From a checkpoint of a small mixture-of-experts model trained on Wikipedia.
Experts: 224 SwiGLU neurons an expert, a softmax router.
Below are experts of layer 9 (counted from 0) of a mixture-of-experts language model. Rows are named router (the router's row for the expert), gate (a neuron's input weights, with its number), up (a neuron's input weights, with its number) and show model dimensions 0-255. Each number is 128 + 32 x the weight over its row's rms, rounded and kept within 0 to 255. Numbers have three digits each.
Before each expert's rows: "mostly gets" lists some tokens that are sent to it at least half of the time. This comes from a sample of Wikipedia text that the model never trained on.

# expert 24
mostly gets: "|---|---|---|---|", "|---|---|---|---|---|---|", "|---|---|---|---|---|", "|---|---|---|---|---|---|---|", " –;", "%;"
router:098073113161156118137157172129146153149141103101089140138120120168102126139146072125174121116101102099117189149122119110091129151098124110104099120109164120113128130110154086108202125143113092096173075129126110131103121111116111200131124101126129173059146126141131160147156126200178130148162172122115162191170135113068166125149114079134151142151077072131134145169154087163117187064081103133160120083158181105166143096068194135073159068083076095102097106100084152095100160086101160102097115167124151126092118206119149126164154085152134133058124157153053137198070078135143155171131115124143150119096153171165093088100148150130108086096079116095143055127132105125099084084134074132074104121174158138143130154158171089087105153140115145134109076098111124163096058112111123
gate0:123143141187145150118167168147126160119137190128098093090124109133148157158126151132175091112139122154143148054110196151111169058145142125111179077111124147110158159106114128123176153176160141150043157096165110156222176080115202130221120140162106173146140154154113146127159105159131072162107120154099106077168122173055124136152098103170164064190153083167119148110114157167131112128140114131113133130049192085143110118091152135112195089151145132121151134151138150215164137102089115104114138165146156126128126074100186213120139189154159094114098197051109164152094167166094119115124154147114117138152103131112158143150105153119139117115125134116142185135161146122126107086127142158122149122173137182172117111121117123092192135116133145125167129098181123127148145092120136
up0:163140147145175152126143173192183142170137109123112110132122165116151088093149120128108192146113154096135133093113150113174117141140135071108170183136077118160182162061109107132145082087106075154101124109091138104109125190096136145119176125178119062110112153142170110138156066071125113083161126074123108156116090173098128128139160122134085102153164174164158099136111149122083142133121126095082180107129145147126134115140162112122158105145095207104127104157137145118161136122133166087106133163139169147142145104104108100122178192070046146118103083106032118125182165092063125177120112108085074111142163085093055144112058124090157117081104192087165117143113151137146097145131118140126141121171142104103132154114155126111122192118187106207194098165129099104154104188123108

# expert 34
mostly gets: " Smith", " Johnson", " Wilson", " Murphy", " Williams", " Jones"
router:096129135139050108181093069100144130144095150102166069148163122145144128138125129137122125108161149178125120126064136144132117099120164137147124151125125103168156175131065156148132131081111082125159101152136128113119106098161093192115102130114085135181088135135097102110116140094092191148090080099182120153169144075116198168106094106105123170127072158063225150103117146112186133133075131123129171148141190186085120111106144076096137130097095132115104119179130149152136142166059158166135099105161132188121127104146128125123109150128136137105151173112065119144140089108142098148123057092125109147176147120164171155103116092101084169149140067140140096169117101098135150136112140140120054161183135126148159132109091208199084132128160165150155161101217082141048082115132117
gate0:121095181069181126129242153096074110113151125100147099131123155104121162137122156120118096109081086127163113184126142162113158142189147139113196127119144102113120182103105171109066100146071165145071155136115117111172186146097104113100069124160222133142099078157145106141142119099066098138120134176170142101127169119121053142156139128124153057146132154115121143172085125127146058137109152181103132169106137161132096120126147103147112133039112111163143178091188181053089106112133114092116102165134139124137146113111128214160134076094128148087146116117139136127180154145148123175116175135137088123091092109108146134185129070137160153135126124092090100138115129087086089181121084129134153119169199116141120112115171151057105125149098143150142138107163138167097164132178134
up0:119143115123139128134128134124150114235103169133189129175113085180104126089116129130168162167193110108153154166063192143173076105116138119135134166135105093197084127105157132100054168117172194153156078127096126146117173087151106143144160122089167153068130130189104117151092104122127144131061121138115153128164111135083134104139134179108151134131099211167101150114167203106127141139101141091140115072184081083106152212145081160122127143074089078113179107141144114141102100061138123152141144118149127129149124119166190124116128186121063150155123129156082139105138145145128140144107116081134131100135099079133108176080076099109123133138116089077110148198091101149135119114140077107145188155146183106093149105155132121148147165111148120094114070131084106090161114092093075

# expert 30
mostly gets: "kov", " Kra", " Sche", " Sch", "lov", " Seg"
router:145041157108083112120068126131083118081176157128163164137099171138120099139153194104062124113130144133208117129125151123195105088173101054165154179187125181175124136128124122122102078152136104077124134116191141183166097112173116117131086080138105133182113168155114114142145167183147110097170123162131096171165108160097129156137088182085091081087104134115145163165143120092141105085055128134194135137102156101113106158143107115094192086114083095109147121173162102117141076114118120107080173182161164129138165112148092149089138151215150119121148130066123138180144131098180126142116105162146068107124168143160191130124083114108100149136156080158126174124113097114171097117133164088111137099128176124183117111089092128151091143162094103113143125097136134158070139109126095
gate0:090089143124162123138088102139155167137121093115118146133091171168164133157084091117132117118139146160168124130119111184116088110200094125172113156178114111154115135062136122043098094136105157107100126097160116177076068108123132155163142109081141090100116146114137096155097148194159171148110112092147117186102134084107144160117027145132187108138131150139144112152124091152121165119111067132149151138204180120098092108150093108096113104135128126151143118168146135136109156180153088106151155123109125039092168124104137165116088089084160109072052121186062076169081183130089144157099121102108105124117130193166087106148105148137140192147178130158108170183120113100104083144123100158142121125145138099231147142136133154124149167121078115202122095138164129173116074104117139
up0:108133204143153092144082082104129123143117179110074087151096097132081117169080099129096137122138082120188102151091094143070059127139151107131114128147079145137142151132106131102058120088142103114066116144166108106149119156140112120137142108122141141103132106138084159095113131114127107160211147161138145191132169157120112135147171088132082069113070061132122160152120180109078132163136136161099120139131155099166131166161108139161180111139122173183151047106108125126164148113155155147060126161128106189221131132120102109066172154083191157166108138096107122114144203129121117099128155137110177106126153105107114171097197160147102156119085123113143074109089179116180118091148143118121165200122108133099120186110148083075205097126153103181102162134138125087149160088147163

# expert 35
mostly gets: " wrote", " gave", " make", " worked", " provide", " provides"
router:125136181063139144125115146185092142162094158147187164132180098090097136158146129171180139128141152110077161082139137123169105099121079115156144156139117126069141166158147133106119110136106130110147083138078184052086119123086141093192143131088084149115156091140166102157082136091190193085100144136108144113114137171143143169073087119100086122141105106219168125149148162171153129118136081173140096115090123154127138139128142075148093066107141152109108099114122113159107100123132182080094136132115104073131149098067140169139106154111139120156086102097095092057112147115184097078208154128142177101136089180085142107124103140188147125143135076099075141179137084141080121097132168179101093086193101136142152095079138159144152116132123127065118108127198150146060133118137136
gate0:144136147158130139168152167129118124142099112113111098121187153141151090104093210129137160145089114149141122157160155132121112159096116044081173116196186184138147115095127104133127075169174174124130091135137055142164204174095128118128113117106119132177109095083114072128100155133162145176137097195151111145197166110131150102039140139094124045176110153118103112074084085096104084136125091089117167156109125113126125122135121155097124106136140118140186138169079141113122150088092102080076116090168133130139103139151094164125133121171141155125095112099165189138104134088037154105125130039106077114116127144142121137117149140073124106087141160119119166085110038165111132099079086112144119130137166137139135176085115157075203152155090115111092118099093139104140141099086114
up0:051141138169142130131155168124153145115159123081130103170132113127131140102150113192110156110109084144169070122116100147090085149157148086127175112107159140130152104117129146132099181127132098112193105133160061067124117178140141177117106138132144140136116117150131123166120145162134123152159141112215069077126157078119149103152121069120084142205142119082122110095108157106151147126172135100143093188174087190194165110134110149117130090106066130122132069181151190153124083122163099168116153099147104122129152149099118172079100121073168137174087091132171183123135071195148134134126172181126121091103141124153088145186126132120114152133141152032120158107073037094123131103142145096140132164126142050109151131159144175113108125078167118094131142075144108186128106119075079

# expert 5
mostly gets: "ethyl", " \\", " $\\", "achy", " occurs", " brown"
router:122126134147142167187114167108114065167077146141151115129106102170121130169119140146099172130163129165124177098162089176084172171151148151105160114132123135130113169141112109098148154140123185153095097088147143158119142162141169155132144206066154116134085129181127112144188117178085128149141094091091169115128089108147196119079129134131141097139096128126090109170127083117103090071136154172138181122062090182111190165157083082128080144099132099127065145077184126106142133122140154157157119163117157051093075171114164112123190175160153109108120108058140153124107128115114148099094146177084068094113141096115064183182182050188124156154140118066100141078113155091138153142149093105114092093088097145125103055103129112126155115124133127134106134064099117106118155145120097
gate0:097114155171093156160103109098160095156208111159155141135149126121121142110124116122169131151156157155087101168140169098128140183185094126077103040178120159108114188121092119102112175110122117049122084143141097109140123101101134144155124124193163107163072116093102152153092132142127074112122117166053180134095121161171125162158171156185135131137151132125129127084117092172160111127107159098130110163182092138191121092123061119122161153186092146167065094152143149179166158136137051120136133143141093144188114084133152128135104134164139114144112152134100126133164121115047123132160147175135136089101172177109123129079125096164105176056111163111087135133168153074124127026130171113079095099110062113140091120154094147143167079103120105135130124116126071143164142178175113
up0:101132150166136127137104140188143135116132112143139149060130180152103142194108140133078114118103102145186117125117159143169166200076117078111097102086166081104118179153158082133116185085124078137149093102114137155120125134170132116135148138124149139130109126113114141087127146135144133191119165084097144136134114103094145104128136166145107117185093161166123089168086078185086130204157160201152121114125107116126144118143169150136124143087144135128215107120117136123163135090159142142130142208083090153188107090084095064126224125124118102092062178158120126123137097147123062063092211178094135172112084125112149104079109117171080164135148146072130145142109120102209160140202151104076165093128132116172104130148070140085152102144151110110130138122114138118103079088127105

# expert 33
mostly gets: " Fleetwood", " Rio", " FU", " Ig", " Los", " Sey"
router:145059087136160121101155141086095057170135166170101101163099111102120143074126111107079106120186177165104140159151200111154120106158109088150144102128109135107144078087129106116100167135142126125096085132211091149134140160195135178104202094168133118139074111198151151133143077146137164134068103161066150122169165128133081160165163132183166109115086130089078076090139136107164131161149127134088142167166178159161094110096127134168117106169088161117161136132119150091099176180162111117138145129097087084147114109145086152129168146099098134117124162138165169103181105168143123174058087212171129145100160168102150148209116136113116110134201098099104106122147122120158117149115176109109123138123103121129166137143120104096103065104085105093152176139084074161104146134101155
gate0:129122077116147141157215158098091122119130135079139048145098105139155099082112166171124106115098124168076154114061130126112176139126151174165147148090116170076114111141152162106134110171104129140122125153183139118128152125148099072100089155144101164139138096150144183092210142117177107148081118153162105076184137148175137130187150149115135136129130158128145146086153057107109126119110137102159094164133176111098100106114131079142135082113179109144127057148155147152111135097085062172140175138158167140135121125175134092093155152152132201046166145100118148123158130142145164143067104137153136132104152145193105088126157133195148074143207091194123148113191152112147100132107140139118128117105102064146138099090098169097128160108137154074127094078194167166151139188170153
up0:080124140088164175130078143141070119178121102105127088125102156140158143074143105152087149135094170182081104130087202133141142130150127137126099137117063121119120163138107157192085133162117146123161101151083147127145130156158102065080148176025143143067143162140106149106134141124097069147152121085133161109173120171098019131162104123057156148138160125128116132082147139088141131153133136124088144161134121132092125147158168158170118133132107158051153068128091108118076142126132131099110143141129142110071073207109160126123132116154178151119181167154107101111137162138125167102147126114149174162109122152161140166125121115166042107183171094134204123091158160125115136089059153107105054154124105111113142173155121145105184126176148157084111151106112104179115142128200112

# expert 16
mostly gets: "|---|---|", "):", ":", "|---|---|---|", " :", ".:"
router:123127199099138106116097147128094151135092121105131183122061153164147111167156076156167109151071138170142137118192167096143145156136115158071131172139127077188180154150142130105182141096129136165169112139113161066107112124083113090071144164187139130162173170088108088131172108066127157151088130120140128118105163158106161089127161090089096167180108126172036116059156147116142120123149128089116139137181119114125074194121168183121139110107143132111088084160132223126167137141120126095181136099129150210049106105131144155095155116125110119164130125135168113120147153162124153139149075139079168140088128122180159124154124120120092163049071164142183137124164134161154100093169116127144145131119092122063144136140147121116089137185170210141133107155093095134097136111123135
gate0:150170102191097147147144160126180144072099133117189174144159086097153157132122083142133244127115101137081103137155124147133133159078096093150169063155100152188134088078169122137166101211116145118129119174101158139159120191098120091122165143095131104127181086081149065179126141132073137120161139117145196100140112164149135164097126100156109112072089139107145132127148106171084147154086207121170166105101185141149177130140128175108145165146121161108123141122077135103145108158062063161119140143161122168132158117123100138126175142142160161122119128075160147087147218141165100120102112099127129130133140123168095195123160167128151109120138091136097095111138194080109163134125113061125170171152100102139141135090110084135067180132135146150109148127134140105125041157137132
up0:079079163149119152102128165122126096193109141155155116129205160091139120141107098137131159123142096113121128099117114124162125111126134160080061076141133150135146062155176067178108139164118081120092227124093158091118179164121116091147181090119151082148174177062119065108101078131110149111099141143113166085117124104133171137115156080147145142165107155114113068105171112140087106127228115133118076113158127099149142083141147140124141171149134132196176165122112081089168191071122108124139200162165158117167138087163125121175143127141137106121152211106176132144122177142163161095144082092134128150155136142183164177097183080092093084152120135141132065088115116113105121101149099142110113136151141140105151107105136117073115134143109116109157085155161216149124076135115142

# expert 19
mostly gets: " →", " (#", " FIFA", " UEFA", "–", "see"
router:140129126115185151091122144143107090151140139143137159163157145060151170126095158149077144132107070105179104133118169074117193135153057114159130104081133099140055071138149135101132183111074154118134141139165089142122105123053064098134103127142093075105168094162125152147121167179143124100133162115144081171125107128136107126136198108167109165144066130142170147144115084115146109162161163143101083133193148126088087089158190158127147085128107105118090159179129145160078169154156119121078104143093125111116126123138124179140216101104184129152148173162167150061189104078083166110125112104087156078127165132108117104096068117099122104086207132091141138146133122113104144109176083090136083094067165104122128139202161145082121096129122115097128126165181148156160130094105106
gate0:121130115125134132109083104198121144137109132118126169100111152106056117201118104142119114167100128119123130110127099137079161164135144108161153120116105137120153130171116085109137178050073135138164143097125096140112099087088113127102093170154214132110132181166143100133124169130200151084116099131120208141079146156090182127114131153124146173198126153122145123084113129144095155150162132113093154090130107139111113131129128142098180092101076144166119178197157091133103126180151090147134139132131135110151118118174012173146110106106094103138124174113126067130172104069135129144125119071138132081172056128089161173104130162172103137111140138155123217139085058119128080085113136098160093212086187125124154104104111084157142157158067177144154138134100144162119099077126159
up0:130160089124132086139146159071164092093162104163186121101151218098105125165112194177128091090121073045106114167159067104142183200096116118095141086131119145114094181179145116093126169096118163103157172146153119145155158103138123160096193127098116130105080166114121188106129142127163131150111107161132153182108097070144156150139141138153109122136084111091141104092177159076114113153148169085062099106189086164127132120155066179204136061164115149112085122157126145135070198130169143119157106122114200090087096141135154119138148141115066131132168158136105086111193146141120171168193087107059154132111094084095125140104089161159105133138088095117138148124148124160138092124085135129102144090167146139106152138097168089111098131172140128143119140096117142129108095102087139